Below are experts of layer 4 (counted from 0) of a mixture-of-experts language model. Rows are named up (a neuron's input weights, with its number), down (a neuron's output weights, with its number) and show model dimensions 0-111. Each number is 128 + 32 x the weight over its row's rms, rounded and kept within 0 to 255.
Before each expert's rows: a language model's description of what the expert responds to. This comes from a sample of Wikipedia text that the model never trained on.

# expert 19
Consonant-heavy pieces inside ordinary words and names, such as mains-t-ream, Frank-f-urt, he-ct-ares, plus verb stems like reg, div, remov.
up3 [111 123  53 143 152 142 133 133 154 145 200  90 122 105  87 171 135 129  97 134  83 104 115  90 128 132 190 170 140 133 117  75 160 139 173 115 153 112 114 135 132  99  88 114 156 105 138  84 199 123 108 140  99 121 128 113 134 139  98 114 135  81 103  86 185 155 130 140 111 176 165 179  35 148 131 129 147 127 130 113  58 142 169 110 140  97 120 166 107 165 145 161 136 108  38 129 148 131 121 126 121 157  94 107 131 162 132 164 144 139 159  54]
down3 [158  84  95 146  91 169 107 100 132 133  97 149  89 117 147 109 128 117 145 148 124 144 130 143 150 133 100 155 119 132 100 188 177 117 209 149 118 116 172 116 119  85 148 162  56 170  35 141  98 128  91 102 132 117  56 122 229 130  96 106 113 102 171 161 115 133 142  76 102 142 149 134 147 199 160 157 130 153 101 136 104 119 148 106 156 130 116 140 188 150 132 138 174 165 163 199 160 131 116 125 126 120 125 177 102  79  78 124 143 108 135 137]
up4 [114 147  84 125 121 154 156 113 134 151 173 151 113  91 127  66 146 161 131 145  92 144 166 129 148 172 160 131 131 124 144  99 121 180 118 113 132  69 110 157 125 150  81 114 101 126 123 108 119  70 158 182 164 113  64 174 153  87 160 133 148 106 126 124 160 156 145 136 144 123 121  78 153 100 122 148 126 129 179 136 149  97 101 113 181 109  94 132 123 102  96 148  69 109  87 138 127 136 144  62 150 134 183  98 165 131 136 115  97 147 134  84]
down4 [143 128 152 114 192 105 114 174  93 174 107 154 121  80 117 112 140 140 113 108 129 118 211 119 145 126 134 124 163 154 152 132 118  74  80 112 124  78 163 135 123 121  97  84  61 175 177 165 142 164  94 143 161 116 135 150 157 186 132 130 139 158 125 160 132 130 132 132 119 153 255 130 114 121 152 151 159 116 170 147 138 131 181  97 116 106 125  90 113 146 131 165 108  61  71 155  79 108  79 139 124 147 136 153 143 115 147 213 105 109 134 158]
up5 [101 146 143 122 159 157 144 118 132 117 143  92 137  76 129 129 193  76 129 116 177 100 101 136 149 158 199 151 118 115 134 129 165  96 141 143 133 136 134 140 106 145 170 107 183 115 167 114  92  97 126 134 135 139 102 146 150 111  48 141 158 122 118 176 155 202 108 109 175  83 127 111 161 119 101  51 182 118 115 116 116 229  93 117 166 131 121 145  93  98 128 131 180 183  98  84 132  70  64  89 136 131 138 112 138 129 119 104 137 168 121 178]
down5 [102  97 182  63 120 113 155 129 170 123 141 121 184 113 181  98 168 136 114 167 155 138 156 149  97 153 156  89 117 127 106 159 152 120 134 143 139  76 102 155 105 175  82 160 123 113 139  91 136 166 161 147  86 141  97  89 174 206 123 112 192 114 118 133  77 172 101 122 160 170 114 164 114  99 152  80 146 198 119 101 162  80 107 102 138 140  84 141 126 188 125 145 102 146 144 124 132 170  77 116 143 160  79  82  91 129 146  98 146 117 131 147]
up6 [142 146 157  97  79 169 139  92 136  79  98 118  90 138 157 138 127  90 142 116 125 102 153 163 125  81 106 162 122 129 136 159 130 125 145 132 148 117 107 111 108 185 159 138 154 105 153 183 205 165 128 191 189  71 129 219 148 132 138 150 121  66  78 115 123 181 117 176 178 106  91 132 127 127  86 111 117 159  84 125 113 173 135  88 118 164 133 109 119 112 137 163  92 109 133 102 182 161 144 116 155 118 121 112 180 136 122 175 117 131 160 113]
down6 [155  89 148 133 127 103 110  59 144 119  52 142 188 137 138 100 138 144 135 130 114  76 119 104 131 159  87  99  78 113  96 132 146 141  68 124 123 136 116 162 156 151 116 166 132 139 154 146 146 111 108 109 160 118 139  68 180 135 188  73 172 100 146 128 206 129  54 106 117 165  92  83 148 154 114 133 187 102 178 115 126 117 128 171 180 158  93 173 135 201  98 115 111 171 113 115  62 188  88 143 161 164 160  99 231 162  59 110 127 197 176 133]
up7 [134  59 130 119  63 122 153 107 191 159 112 132 134 109 131 176 192 117 132 111 101 103 151  81 100 107 102 199 138 130 135 153 147 122 120  74 182 140 120 109 150 145 145 108 112 103 128 115 116 162  88 184 147 147  98 132 132 153  93 122  51 159  70 138 111  86 155 152 125  74 186  94 145 128 138 103 143  89  65 133 134 168 213 134  96 145  70  89 108 180 107 152 177  87 104 113 208 131 121 175 151  81 182 185  84  74 147 116 115 136  97 117]
down7 [146 114 177 162 204  91 151 133 100  78 114  79 129 156 149 141  64 109 108  74 149 160  86 116  69 113  89 138 123 158 142  84 116  98  94 138 174 129 126 122 116 129  96 112 179 141 151  92 147 127 114 121 146 134 164 157 107 149  65 143 173  69 173 131 126 100  92  86 153  72  68  91  81 109 144 120 158 147 185  82 113 132 142 254 113 162 132 195 128 128 115 122 159 171 176 145  94 128 144 133 122 144 141 110 149 181 132 162 139 175 133 162]
up8 [122 107 125 132 150 153 176  67  84 112 142 144 133 142 126  98 125 166 151 138 137 139  83 148 160 135 103  95  93 171 169 103 148 130  79 153 130 109  98 120 198 134 174 129 132 198 143 173 108 146 120 107 130 110 158  98 135 120 100 112 134 105 110 135  85 222 102 201 132 130 207 179 185 128  94  82 139 158 109  82  88 115 127 164 124 128  84 124 200 163 133 121 127 105 113 130 157 184  81 160 116 125 131 102 174 177 108  97 101 109  80 187]
down8 [192 168 123 103 114 119 171 108 127 104 134 114 176 113 131  96  75 117  58 167  88 129 124 132 176 109 169 149 171 100 157 152 138 137 169 150 138 135 121  97 111  79 144 133 104 138 128  81  87  81 173 160 121 148 117  76  76  96 124  90 130 144 142 134 157 180 146 126 106 117 118 146 108 124 165 137 174 104 175  68 114 131 100 131 118  89 152 157 134 184  83 121 146  59  81 134 131 138 150 120 137  88 116 163 131 125 137 165 138 106  96 137]
up9 [122 120 138  94 170 141 137 156 127  92 103 174 112 150  96 103 145 183  53 119 178 187 117 151 149 104 129 103  82 128 177 149 154 139  92 107 156 122 136  95 117 114 127 119 106 130 144 115 104 156 134 119 193 123 159 116 147 138  85  97  87 117 107 110 118 179 140  74 137 144 153 150  88 129 101 153 124  86 149 158 138 177 100 182  88 152 110 129 167  95 133 107 137 103 105  95 130 107  70 151  83 154 139  97  95 104 122 149 177 146 150 102]
down9 [164 125 126 211 138 133 121 165 165 130 159 138 128 160 129 188 120 138 111 166 111  97 123 125  67 194 133  83  93 156  89 160  67  97 175 131 139 110 118 187 164  79 102 126 107 113 129  98  59 102 138 134 157 122 122  76 162 113 151 139 130 137 146 124  35 125 109 130  58 166  77 114 113 130 101 108 121 157 124 140 118  41 122 111 105 108 174 117 140 113 139 133 165 133  88 161 107 116 136 115 115 103 135 108  96 171  79 130 110 115 140  46]
up10 [136 144 139 136  82  95 155 177 123 172 148 132  93 163 142 130 104  67 135  97 127 113 103 139 167 140 140 105 134 146 154 135 162 170 141 144 131  77  91 116 124 124 114 106 157 135 120 132 141 166 112 132 133 118 164 161  73 124 128 114 137 157 135 117 123 123 111 129 122 121 104 192 121 103 170 116 184  90 126 155  94  90  96  88  92 147 132 182  94 114 116 134  57 167 130 164 122 102 150 104 181 116 117 146 178 133  91 155 142 131  96 149]
down10 [163 140 101 158 121 105 121 158 122 171  77 170 171 181 166  92 177 149 152 166 139  84 160 164 131 170 151 147 145 100  40 164 120 104 130  70  99 120 108 119  75 104  94 196 167 106 144 139 116  95 123 152 131 154 160  76 149 129 144 123 128 139 163  93 118 167 181 131 106 129  76 121 105 180 110 199  71 155 141  89 136  63 113 160  79  84 116 187 141  98  83 137 155 171 181 101 108  99 127 183 147 148  89 166 142 104 109 146 147  91  93  91]
up11 [183 102 129 175 122 167 144  97  63  55 127 107 130  84 100 121 155  95 113 112 128 172 156 162 159 132 146 160 142 133 107  94 164 147 211 136 133 103  93 128 179 198 195 120 160 104 110 102  92  54 132 186 179 130 171 140 104 122  50 202 122  80  84 147 144 177 154 116 193 146 105 160 174 105 117 124 140 166 107 143 110 106 129 124 123 118 119 169 155 162 150 148 131  96 184 187 191  92 178 158 119 141 151  98 139  95 174 157 181 134 112 134]
down11 [137 179 150  89 154  71 108  73 146 124 160 128 123 174 197  99 112  81 136 162 124  79  61 110  90 132 137 200 141 153 116 119 178 130  86 173  80  99 104 101  92 106 103 109  98 116 142 142 174 187 145  99 150 100 150 127  95 159  99 184 127  67 106  92 117 113 116 123 120  97 128 121 105  93 178 116 165 143 192 111 132 180 117 102 115  88  77 129  97 143 157 108 123 120 133  87 139  92 189 146 119 113  96 141 140 129 130 138 156 181 114 142]
up12 [117 162  60 131 128 135  71 115 147 141  75 123 135 114 127 198 161 177 105 118 133 105 136 121 205 208 220 105 136 166 128 124 169 142 163 125 116 137 122 177 150 134 157 157 141 161 110  91 148 156 135 109 104 131  85 136  99 109  91  91 146 124 148 131 116 189 163 141  81 111 156 148  76 173 142 118 111 117 181 118 148 144 108 148 107 176 126 175 116 118 111 120  69 140 159 152  75 156 120 122 113 126 144 101  75 146 178 117 144 157 157 141]
down12 [ 96 190 120 119  96 115 133 149 105 118 105 130 147 104 114 124 152 143 148 105 152  99 136 120  88  91 108  79 142 117  96 153 167  79 132  89  82 141 148 109 208 120 129 107  77 131 168 109 124 166 120 101  82 173 113 149 125  95 136 108 165  49 154 175  95 152 118  79 124  68  98 192 168  98 152 131 109 189 206 103 106 138 107 191  92 148 100 117 137 129 121 154 186 133 134  98 158 145 146  62 144  64 131  97 125 164 168 161 113 167 139  78]
up13 [ 63 128 126 109  86 116 125 149 107 230 108  84  96 107 143 129  86 160 132  72 107 144 102 139 126 141 122 127 125 106 180  91  91 103 168 115  84 165 121 160 108 125 172 109 143 151  77 144 133  82  69  29 129 103 113  99  92 102 121 181 103 132 115 153 114 150 111 123  53 136  90  98 104 109  81 145 114 132 121  47 117 122 133  84 114 107 175 153 111 200 111 133  92 172 165 153 113 174 111 120 137  58 157 123 134 125 162  87 127 120 107 158]
down13 [117 123 126  55 114 132 123  91  67 140 149 131 150 187 144 166 169  92 174  69 131 170 134 125 171 107 232  98 186 121 166 117  74 140 118  90 131 112  70 157  84 147 136 182 129 159 164 111 203 136 135  83 125  97 112  73  99 101 114  58  84 138 166  64 131 133 124 121 142 148 130 114 135 188 156 136  97 107 103 181 131 163 141 136 146 165 126 134 149 122 153  92  84 177 120  80 129 125 144 117 152 132 150 103 145 114 111  50 129 125 177 143]
up14 [167 124  82 116 106 105 133 103  93 112 112 161 128 153  69 131 136 132 184 109 116 135 109 150 207 168 157 153 169 182  89 100 196 109 106 138 115 132 144  81 121 120 135 149 110 180 134 112 112 143  63 172 125  80 157  90 110 128 110 132 131 182 145 119  83 137 145 167  97 121 202 210 139  77 102  96 136 193 139 103 123 166 156 122 152 161 127 101 140 127 119  80 130 111  76  89 151 136 168 116  99 153 125 185 155  90 126 131 146 159 116 197]
down14 [141 108 115 124  91 111 144  86  92  31  87  99 118 153 174 116 118 156 110 140 129  44 126 124 133 134 163 114  68 173 183 188 160 179 123  95 151 101 143 130 117  90 101 132 145 115 142 135 168 128  82 153  53 187 196 142 170 146 117  51 188 130 122 131 140 156 164 120 160 132 141 145 115 128 167 138 172  77 108 100 132 198 170 127 102  60 112 122 149 134 148  91 125 152 130 147 134 175 131 117 171 201 137 170 125 156 128  86 123 125  58 143]
up15 [ 81 112  52  91 124  94  89 176 181  73 101 142 130  87 110 115 105 133  81 104 161 176  97  46 100 136 124 159 158 110 161  96 144 177 118 151  90 109  97 122 173 137  68  82 166 140 140  82 150  89 114 140 141 137 116 120 131  98 105 105 142 121 108 165  88 119 144 163 164 137 133 172  86 178 125 145 137 100 148 163 127 124  92  96 149 141 148 164 146 131  78 162 158 135 120 171  64 158 140 106 130 117 160 131 144 152 129  81 165 225  87 149]
down15 [153 159 141  89 112 199 146 127 113 124 168 109 125 113 107 103 143 144 120 222 134 140 159 125 130 121  92 107 111 133  77 108 163  84 106 122 110 125 118 174 145 158 116  90  88 113  84   0 157  47 149 126 138 167 111 114  84  75  99 119 143 137 146 109  89 100 131 140 182  80 173 180 130 159 164  66 106 199 140 156 116 168 104 162  44 102 113 108  93 108  85 114 194 122 126 113 169 143 135 133 128 190 133 129 119 138 142  83 110 137 118 104]
up16 [ 98 147 157 128  87 108 115 159 177 110 121 138 195  77 131 124  68 143  95 113 168 138  83 163 193 125 146 185 101 137 156 148 100 192 126 145 118 123  84 113 144 157 110  49  96 131 134  99  94  92  94 113 162 103 117  85 113 139 116 150 154 183 124 137  86 141  82 128 121 160 134 125 145 131 166 186 112  49  91 123 111 120 124 166  86 113 132 142 155  82 177  78 102 144 164 114  94 107 138 190  98 131 114 137  89  81 171 150 127 138  68 137]
down16 [103 111 106  87 110 164 137 107 160 111 132 145  90 129  92 157  87 163 132  97 143 128 153 119 124 102  86 108 171 117 147  96 150 152 192 148 140  92 155 125 132 136  92 103 133 125 132 116  70 142 186 171 120 127  64 128 155  70 109 126 115 117  74 140 149 129  94 162 121 171 123 203  96 139 162 131 134 125 164 146 145 184  88  95  88 127 112 118  71 112 198 160 140 115 126 188 133 128 194 133  98 107 152 108 173  99  83 119 169 133  43 174]
up17 [136 144 124 115  64 143 181 116 169 135 119 133 170  54 155 189  97 146 150 100 102 121 133 120 171 118 136 104 136  71 173 136 123 140 138 150 146 139  81 112 123 138 155 137 125 135 138 122  91 138  88  99 157  98 138 151 116 185 149 113  93  92 127 136 158 106 136 104 131 171 116 123  65 148 155 139  98 140 124  90  88 169  87 157  98  71 153  49 152  88 112 128  62 123 179 137 173 194 172  72 112 129 164 160 114 174  91 143 149 151 147 100]
down17 [171  82 107 161 111 112 104 105  95 137 127 127 124 136 120  72 154 133  85 157 112 115 132 131 120 178 100  93  92  95 149 123 102 115 194 113 105 139  86 130  89 121 155 105 137  73 168 116  76 163 158 135 143 147 153  78 151 121 111 178  92 136 147 157 138  74 129  79  72 127 133 135 175 187 119 170 103  96 140 128  97 110 134 113 133 147 150 166 138  97 119 158 103 134  86 166 106 125  88 149 102 142  89  91 170 155 139 128 114 146 162 174]
up18 [164 119 180 118 147 139 100 152  87 123 136 114 162 123 120 121 127 102 100 110  76 128 113 172 144 113 107  88 143 116  98  73 194  89  98 173 144 152 139  59 118 129 185 101  96 150 172 108  97  97 176 128 162 116 119 129 130 138 103 126 138  99 135  95 114 165 179 190 109 132 155 146 141 145 127 104 103 190 117 106 137 151  99 121 156 107 133 203 200 174 110 183 132 169  96  87 255 151 140 113 150 126 139 150 152 134 110 157 193  90 150 134]
down18 [126 170  58  67 163 164 125 100 121 128  80 133 144 150 109 103 108 139 159  88 121 102 229 120 124 135 118  92 115  80 181 134 214 106 122 114 182 135  97 110 123 124 190  88 120 137 148  76 115 126 101  63 108 104 190 133 131  81 177 140 123 117  99 164 103 149 119 126 160 142 132 152 132 111 126 117 110 143 153 147 127 120 125 105  93 112 131 125 102  68  77 114 158 106  77 120 113 150 191 149 125 121 242 143 126 153 148 169 139 128 174 130]
up19 [160 123  85  78 111 159 144 112 159 117 103 102 136 119 125  92 105 128 160 112 176 130  76  88 157 114 104 147 137 121 169 130  98 155 176  92 172 136 121 172 141 137  59 101 132 111 111 161 132 129 139 116  99 125 161  84 131 156 159 159 156 128 139  85 182 125 110 101 124 165 175 110 104 166 149 126 190 152 140 105  91 113  97 127  67 125 133 141 139 136 116 204 127  36 123 146 129 104  33 133 117 114  95 151 134  80 126 159 130  99  60 102]
down19 [205 166 111 116 128 165 123 170 100 149 122 177 154 140 165 117 122 117  72 124 153 136 174 143 102 152 170  99 107  89 144 152  93 136 115 116 106 119 143 150 139 115 157 159 116  94  76  68 119 128  99 136 132 165 148 156 106 132 156  47 153 141 128 114 121 142 141  72 107 125  71 129 139 130 125 208  98  69 139 145 101 110 151 148 184 145 130 163 102 172 170  73 131 186  96  76 163  93 114 152 109  59 189  93 163  86 101  95 150 141 140 105]
up20 [128 155 143 118 121 161 153 120 113 109 172  83 124  74  95  90  84 170  96  83  89 129  69 101 116 149 108  90 123 121 136 115 125  96 199 101 127 157 120  93 118 136 136  71 106 168 113  88 128 160 104  80  86  92 116 152 182 104  97 171 158 137  98 139 108 169  72 176 117 161 145 157 154 142  83  80 130 140 152 135 153 144  91 175 141 142 136 167 141 104 100 123 115 104 129 150 148 108 135 136 132 120 191 100 162 145 120 101 172 172 111 169]
down20 [118 106 151 102 135  96 161  87 112  98 115 117 114 207 115 179 127 131 173 116  93 177 124  55 139 198 170 169 117 193  94 144 108 118  99 156 149 109 124  85  75 125 122 177 187 150  72 118 125 136 164 136 120 172 161 113  95 116 160 113 135 163  86  57 102 178 136 114  89 162  41 148 150 123 111 102  68 177 125 144  98 142 131 156 104 137  80 149  90 135 153 114 118 128 134 103 125 106 186 151 153  78 151 138 164 102 160 168 145 138 171 177]
up21 [ 74 152 113 184 128 179  86 146  79  91 120 104  97 116 153  61  96 130 147 112 105 122 126 111 145 145 176  92  84 153 157 119 110 138 114 127  75 118 159 123 110 102 111 155 124  70 146 176 145 110 146 157 103 140 142 127 116 137 152  93 173 196 104 131 161 142 153 182 128 124 160 152 148 147 141 154 127 135 194  83 161 128 152 158 165 103 112 156 120 117  83 103 108 120 143 150 111 143 139 143 123 121 158 170 178 136 103 127 104 130  93  71]
down21 [115 102  74 109 149 124 201  77 155 124 160 148 116 134 116 131 158 147 140 115 171 176 106 115 139 138 117 165 106 105  73 133 108 154 178 129 147 142 104 146 155 109 134 198  88 125  84 189 190 129 175 162 162 135 124 100  86 166  95 106 132 106  95 128  67 154 126 130 100 208 161 102  86  96 161 106 171 147  95 139 126 160 114 112 146 146 115 139 101 125 164 174 160 124 142 122 146 144 124  98 149  76 137 170 131 119 213 110 176 132 120 125]
up22 [ 59 118 126 109 120 110 132 128 116  52 133 162 188 233 163 120 205 170 138 117  98 111 161 131  80 181 118  89 133 183 171  78 136 139  74  96 133 134 158  85 156 133 118 153 219  99 133 129 123 165 164 189  81 102  70 137  96 148 139 172 129 183 115 123 159 147 152 116 220 126 174 129 106 173 121 103 137 128 150 146 110 188 146 127 121 123 138  91  82 146 137 176 113 119  57  94 121 128 151 118 117 127 216 130 174  88 129 137 148 123 135  35]
down22 [113  79  87 126 135  86 133 165 100 109  40 142 110 112 159  72 104 123 110 105  98 117  65  86 105  76  94 125 135 163 150 108 152 165  64 130 155  89 134 105  83 114 126 125 142 155 166 177 170 174 166 162 149 166 135 131  63 114 136 122 126 138  94 111 153 102  95 152 115 136 151 153  92 118 145 147 134 152  80 134 112  91 152 107 125 106 116 148 132 166 168  90  91 177 127 138  88 118 120 105 115 169  45 108 136 132  75 102 122  67  56  92]
up23 [165 164 158 150 145 126 146 134 178 131  97 116 127 134 132 112 146 104 111 121 146 141 129 162 193 141 113 166 145 107 127 156 168 187 186 102 123 153 134 164 136  76 130  92  88 122 139  73 158  96 162 127 141  98 134 109  69 115 130 138 138 129 112 124 133 173 131 117 141 184 118  64  85 107 123 174 128  77 174 115 133 120 152  84 146 194 137 137 135 190  95 198 138 204 139 125 130 119 121 169 116  97 152 127 105  57 169 170 113 135 154 132]
down23 [126 140 107 152 190 142 140 161 135 167 160 142 121 140 154 173 108 101 132  25 153 112 142 122  58  77 123  33 178 124 123  77 123 124 101  98  86 173 140 124 137 113 124 135 129  86  94 132 124 146 146 146 109 101 132 160 110 100 110  61 173 153 115  53 123 164 100 187 123 163 106 151 173  56 136 130 118 135 116 146 142  71 101 114  83 140 206 180 205 187  62 131 138  95  79  93 114  99  92 153 155 103 125 162 138 187 131 136 118 124 110 183]
up24 [150 113 136 156  94 144 152 132 198 131  99 103 119  69 112 156  96  99 167 125 161 110 108  69 152 149 190 146 151 156 117 129 186 212 147 131 152 115  84 140 154 177 122  59 152 116 220  98  90 123 150 172 115 168 122 114 119 145  87 119 141 142 133  81 143 127 125 132 144 108 143 118 132 124  99 125 133 110 104 154 122 119 119  80  62 101 120 170 149 150 151 116 165 128 129 135 118 127 118 150 150 142 120 139 113 145 196 196 161  94 105 172]
down24 [105 160 118 148  39 166  70 109 113 103 112 211 151 138 151 115 206 197 171  71 116 107 123  90 114 205 126  82 161 150 150 154 152 131 101  83 146 140 114  94 127 167 128 136  88 137 119 132 148 131 121 127 121  71 144 130  93  98  84 108 201 146  97  87 144 169 213 120 120 129 135 144  86 166 158 115  88  80  71 167 137 179 162  96 167 115 119 172 134 141 111 187 140 168 189 149 110 131  77 190 124 130 129 150  97 175 114 103 148 106 100 120]
up25 [205 128 122 191 135 141 135 143 127  89 142 140 140  60 183 130 117 114 149 132  96 106 136 132  89 148 119 150 110 125 102 192  42  91 152 101 146 151 141 123  80 181 129 143  75 106 108  98 140 111 178  87  98 179 148 185 117  93 148 114 141  48 166 171 182 140 142 149 135 119 173  88 139  90 107 147 124 103 117 167 143  92 118 136 134 133 137  95 144 165 101 174 171 199 114 225 111 124 108 136 160 110  98 121 121 144 125 119 125 106 116 113]
down25 [110  62  95  67  93 148 111 140 180 165  59 134 100 100  73 161 129 103 120 154 143 116 118 141 118 113 127 100 147 107 157  52  69 156 136 154 171 101 112 150 158 139 118  93 139 197 172 107 108 153 148  92 163  64 137 119 112  64 144 165 100 149 136 103 122 147 112 140 187 152 145 108 153 177 135 146 122 199  63 164  83 163 126  77 120 129 167  91 162 194 127 113 119 137 117  92  91 170 118 113 110 129  93 106 102 107 126 146 128 105  46 134]
up26 [168  95  64 103 103  98 121 168 147  84 174 143 122 168 162 154 129 140 103 149 120 108  44 167 130  95 167 163 106 141 119  76  98 120 161 139 115 114 125 144 136  87 174 118 137 157 123 130 168 108 146 115 142 115  69 116  38 139 122 138  77  99 140 103 119  85 142  96 108 135 103 121 117 105 129 114 210 119  74  91  86 179 128 152  92 135 126  76 121 153 154 128 103 124  98 128 159 152  72 146 163  77  79 187 129 142 101 209 106  93 157 123]
down26 [ 98 154 190 122 150 109 167 140  88 165 176 127 138 112 131 122 146 107 120  77 181 135 143 144  87 113 133 111 137 142 203 133  95 162  99 120 114 131  99  94 117 154 179 125 169 190  71 118 120 139 169 130 105 106 146 153 122 168 190 141 126  88  79 155 144 159 142 192  84 133  89 115 141  72 237 153 147 133 127  95 181  98 122 103 146 140 120 126 111 178 102  78  95 126 121  79 175 108 109 161 118 179 118 141 115 114 113 144 143 107 164 141]
up27 [135  92 177 129 176 125 125  82 116 174 137 154 149 129 155 111 177 139 125 160 127 122 120  81  73 207 106 119 129 159 106 132 138 129 100 126 136  83 118 114 136 155 118 124 150 145 151 110 162 141 174 187 108 128  67 114 103 133 113 124 117 138 114 167 143 112 118  92 162 187 157 118  61 141 160  56 104 132 104 114 115 166 139  60 116 140 124 169 156 140 178 134 148 113 105 133 134 128 120 143  66 179 116 183 121 102 113 111 162 137 122 100]
down27 [160 111 103  84 106 152 126 123  76  67 101 128 132 145 115 146  86  51  72 182 122  90 116 163 123 106 166 174  81 112 144  98  97 153  92  69 192 164 127 121 150 171 147 119  70 166 135  99 116  73 115  98 118 108 100 108  97 110 146  89 111 180 119 162  86 168 125 126 147 160 171 121  77 133 141 144  51 163 132 137 161 151 118 114 101 100 132 203  94 163  68  74 127 145 105 124 172 183  91 138 112 152 137 100 144 105 108  78 115 118 131 169]
up28 [ 96 161 167 104 143 124 111 164 149 145 113 130 148 119  94  74  85 131  66 101 125  76 165 200 123 114  81  82 122 125 158 123 144 102 149 134 139 115 118  99 140 145 150  72 133  65 150 123 152  89  95  90 109 180 113 154 111 175 108 119 177 128  98 156 148 170 112 122 153 173 201 107 123  87  75  90 118 117 133 149 122 152 102 144 138 137 159 112 118 139 121  87 106 135 141  88 160 139  77 129 146 112 144 140 134 131  80 135  71  93 116  57]
down28 [150 154 141 121 142 133 136  92 127 206 128  87 143 132 126 138 146 157  88 180 128 169 143 176 173  80  85 160 175 143 144  96 170 135 160 156 131 102 103 112 148 159 159 120 142 112 120 112 119 119  57 147 126 132 173 136 168  64 167 103 147  83 110 167 115 114 132 120 114 138 130 157 132 168 103  87 126 132 109  73 100 144 136 201 191 160 118  25 134  55 187 181  60  80 133 112  72 116 139 114 181 152 200 148  95  45 161 142 112 119 118 210]
up29 [ 86 159 202 118 160 133 111  99 109 130 146 160 161  91 110 126 217 154 108 138 103 168  83  45 153  69 122  88 192 159 176 138 122 151  77 163 118 120 143 112 168 175 112 157 105 108 184  70 134 107 147 117 109 145 101 121 172 133 129 146 164 108 113 171 170 117  67 122  94  95 151 113 185 115 113 101 147 170  53 158 127 222 162 164 138 143  79 129 150 133 113 140 129  94 205 203 132  96 126 146 132 105 114 111 104  60 187  94 122 178 105 143]
down29 [192  78 145  87 135 140 161 109 116 128 105 168 182 112 133 140 160 103 173 109 117 106 183 129 120 130 162 160 165 173 140 153 151 146 169 116 100 109 163 130 190 191  59  72 105 143  73 116 164  85 104 127 119 121 129 123 164 122 123  98  75 159 172 119 170 116 108 148 122 153  93 131  79 158 111 127 134 152 142 125 138 168  98 129 153  97  87 157 138 134  72 147 103 132 118 146  26 154 109 102  94 171 184 136 157 115 101 103 105  68  81 109]
up30 [121 125 133 131 127 123 151 120 123 205 189 144 122 107 163 119 113 131 135 122 105 147  82 125 158 129 104 171  96 194 101 145 132 150 143 125 123 168 115  74 114 181 101  99 114 124 126 174 195  84 116 132  69 141 120 176 152 175 172 145 168  88  71 105 140 145 137 166 160 192 108 155 120 120 112 126 160 151 138 107 155 127 131  80  73 101  71 103 162 175 135 229 101 125 132 146 127 145 136 190 116 133 117  86 162 113  92  88 150 117 176 119]
down30 [130 139  86 116  77 127 116 124 102  97 130 124 166 126  63 155 116 128 113 132 173 100 148 145 145 113  93 124 129 175 157 138 109  47 109 133 112 136  88 119 136 137 157 103 109 117 139 153 120 155 184 112 108 149 146 153  89 189 148 129 129  75 152 155 130  78  99 157 135 139 178  92  47 114 118 156 145  83 142 102 124 124 175 158 134 136  78 159 131 112  90 117  68 173 153  83 178  82 115 135 123 191 188 158  92 108  87  98 159  71 117 113]
up31 [141 146 139 126 108 107 123 112 138 104 150 100 147  99  76 102  92  79 184 166 109 129  48 135 134 146 127  89 129 159  88 123 147 149 207 121 141 132  95 130 127 163 130 125 166 152 113 133 152 169 111 150  92  93 137 148 125 158 129 149  86 122  56 158 160 189 112 151 146  84 207  98 130  89 103  92 169 114 160  97  84 124 147 113 138  95 122 180  81 154 118 194  89 104 140 127 239 128 113 116 127 135 126 115 143 103 177 146  91 133 195 165]
down31 [129 168 172 132 109  97 177 123  99 109  61 118 155 126 145 112 123 138 157  89 114 142  97 107 136 136 166  89 107 122 108 154 126 138  81 136 126 131  76  90 136 138 152 123 135  64 143 212 167  92 114 147 131 212 156 108 143 143 111 123 128 154 151 116  98 145 176 139 128  77 123 127 122 111 120 165  88  81 187  72 117 116 139 137 115 164  92 106 102 117 110 122 141 121 178 159 107 185  97 127  53 120 210 110 185 140 154 130 143 161 139 119]
up32 [175 141  47 176  71 134 114  49 113 135 162  61 145 104 149 117  99 111  86 163  85 111 143  93  57 144 185 110 109 156 177 126 106 200 111 120 107 103 124 129  70 191  68  63 132 110 118 139 179 118  86 122 140 100 170 142  48 120  99  91  56 109  98  88 107 120 133 158  94 212  83 119  92 173 115 136 162 159 140 138 123 152  97 168 156 147 147 118 124 108 162 178  67  75 139 158 150 153 138  91  97 125 171 109  89 127 110 108  95 145 121 114]
down32 [155 132  84  88 179 144 109 145 139 182 110 118 144 142 161 181 149 110 115  98 106 142  97 118  79 189 126 136 115  87 184 120 174 119 161 107 111 123 164 145 169  95 135 137 225  62 185 147 138  78 140  90 111 122 116 138 103 155 140  78 101 138 106 136 118 112 154 143 137 136  59 142 151  96 105 124  81  72 130  94 107 179 169  61  75 152 144 128 147 150 129 126 119 135 135 171 169 158 133  64  93 131 100 124 106 113 157 120 127  45 106 144]
up33 [147  81 111 155 168 182 122 144 101 135 106 143 127  28 126 121  79 133 164  71 139 118  41  97 142 140 106 141 135 151 138 123 186 181 144 182 170 150  81 139 160 143 113 113 188 123 167 119 124 156 105 110 200 163 115 152 125 118 128 135 107 134 123 128 148 116 111 127 173 128  98 205 138 104  91  85  86 194  96  92 144 163 138 115 107 136 149 136 145  95  69 168 194 105 162 179 147 122 171 151 147 107 133 140 122 115 111 136 146 123 215 151]
down33 [160 192 142 116 142 189 136 134 115 126  98 111 149  98 149 126 114 150 122 101 168 148 142  56 135 150  88 146 105 138  86 116 113 200 139  93 161 117 154  88 136 111 142 147 151 145  82 134 122 135 103 146 170 134 162 119  88 197 104 145  97 184 151 125 139 149 140 144 199 190  80 123 166 135  77 144 168 103 154 127  72 137 165 148 139 131 111 120  74 109 108  91  84  75  97 124 184  67 128  81 159 130 155 167 175 134  82 147 100 147 151 140]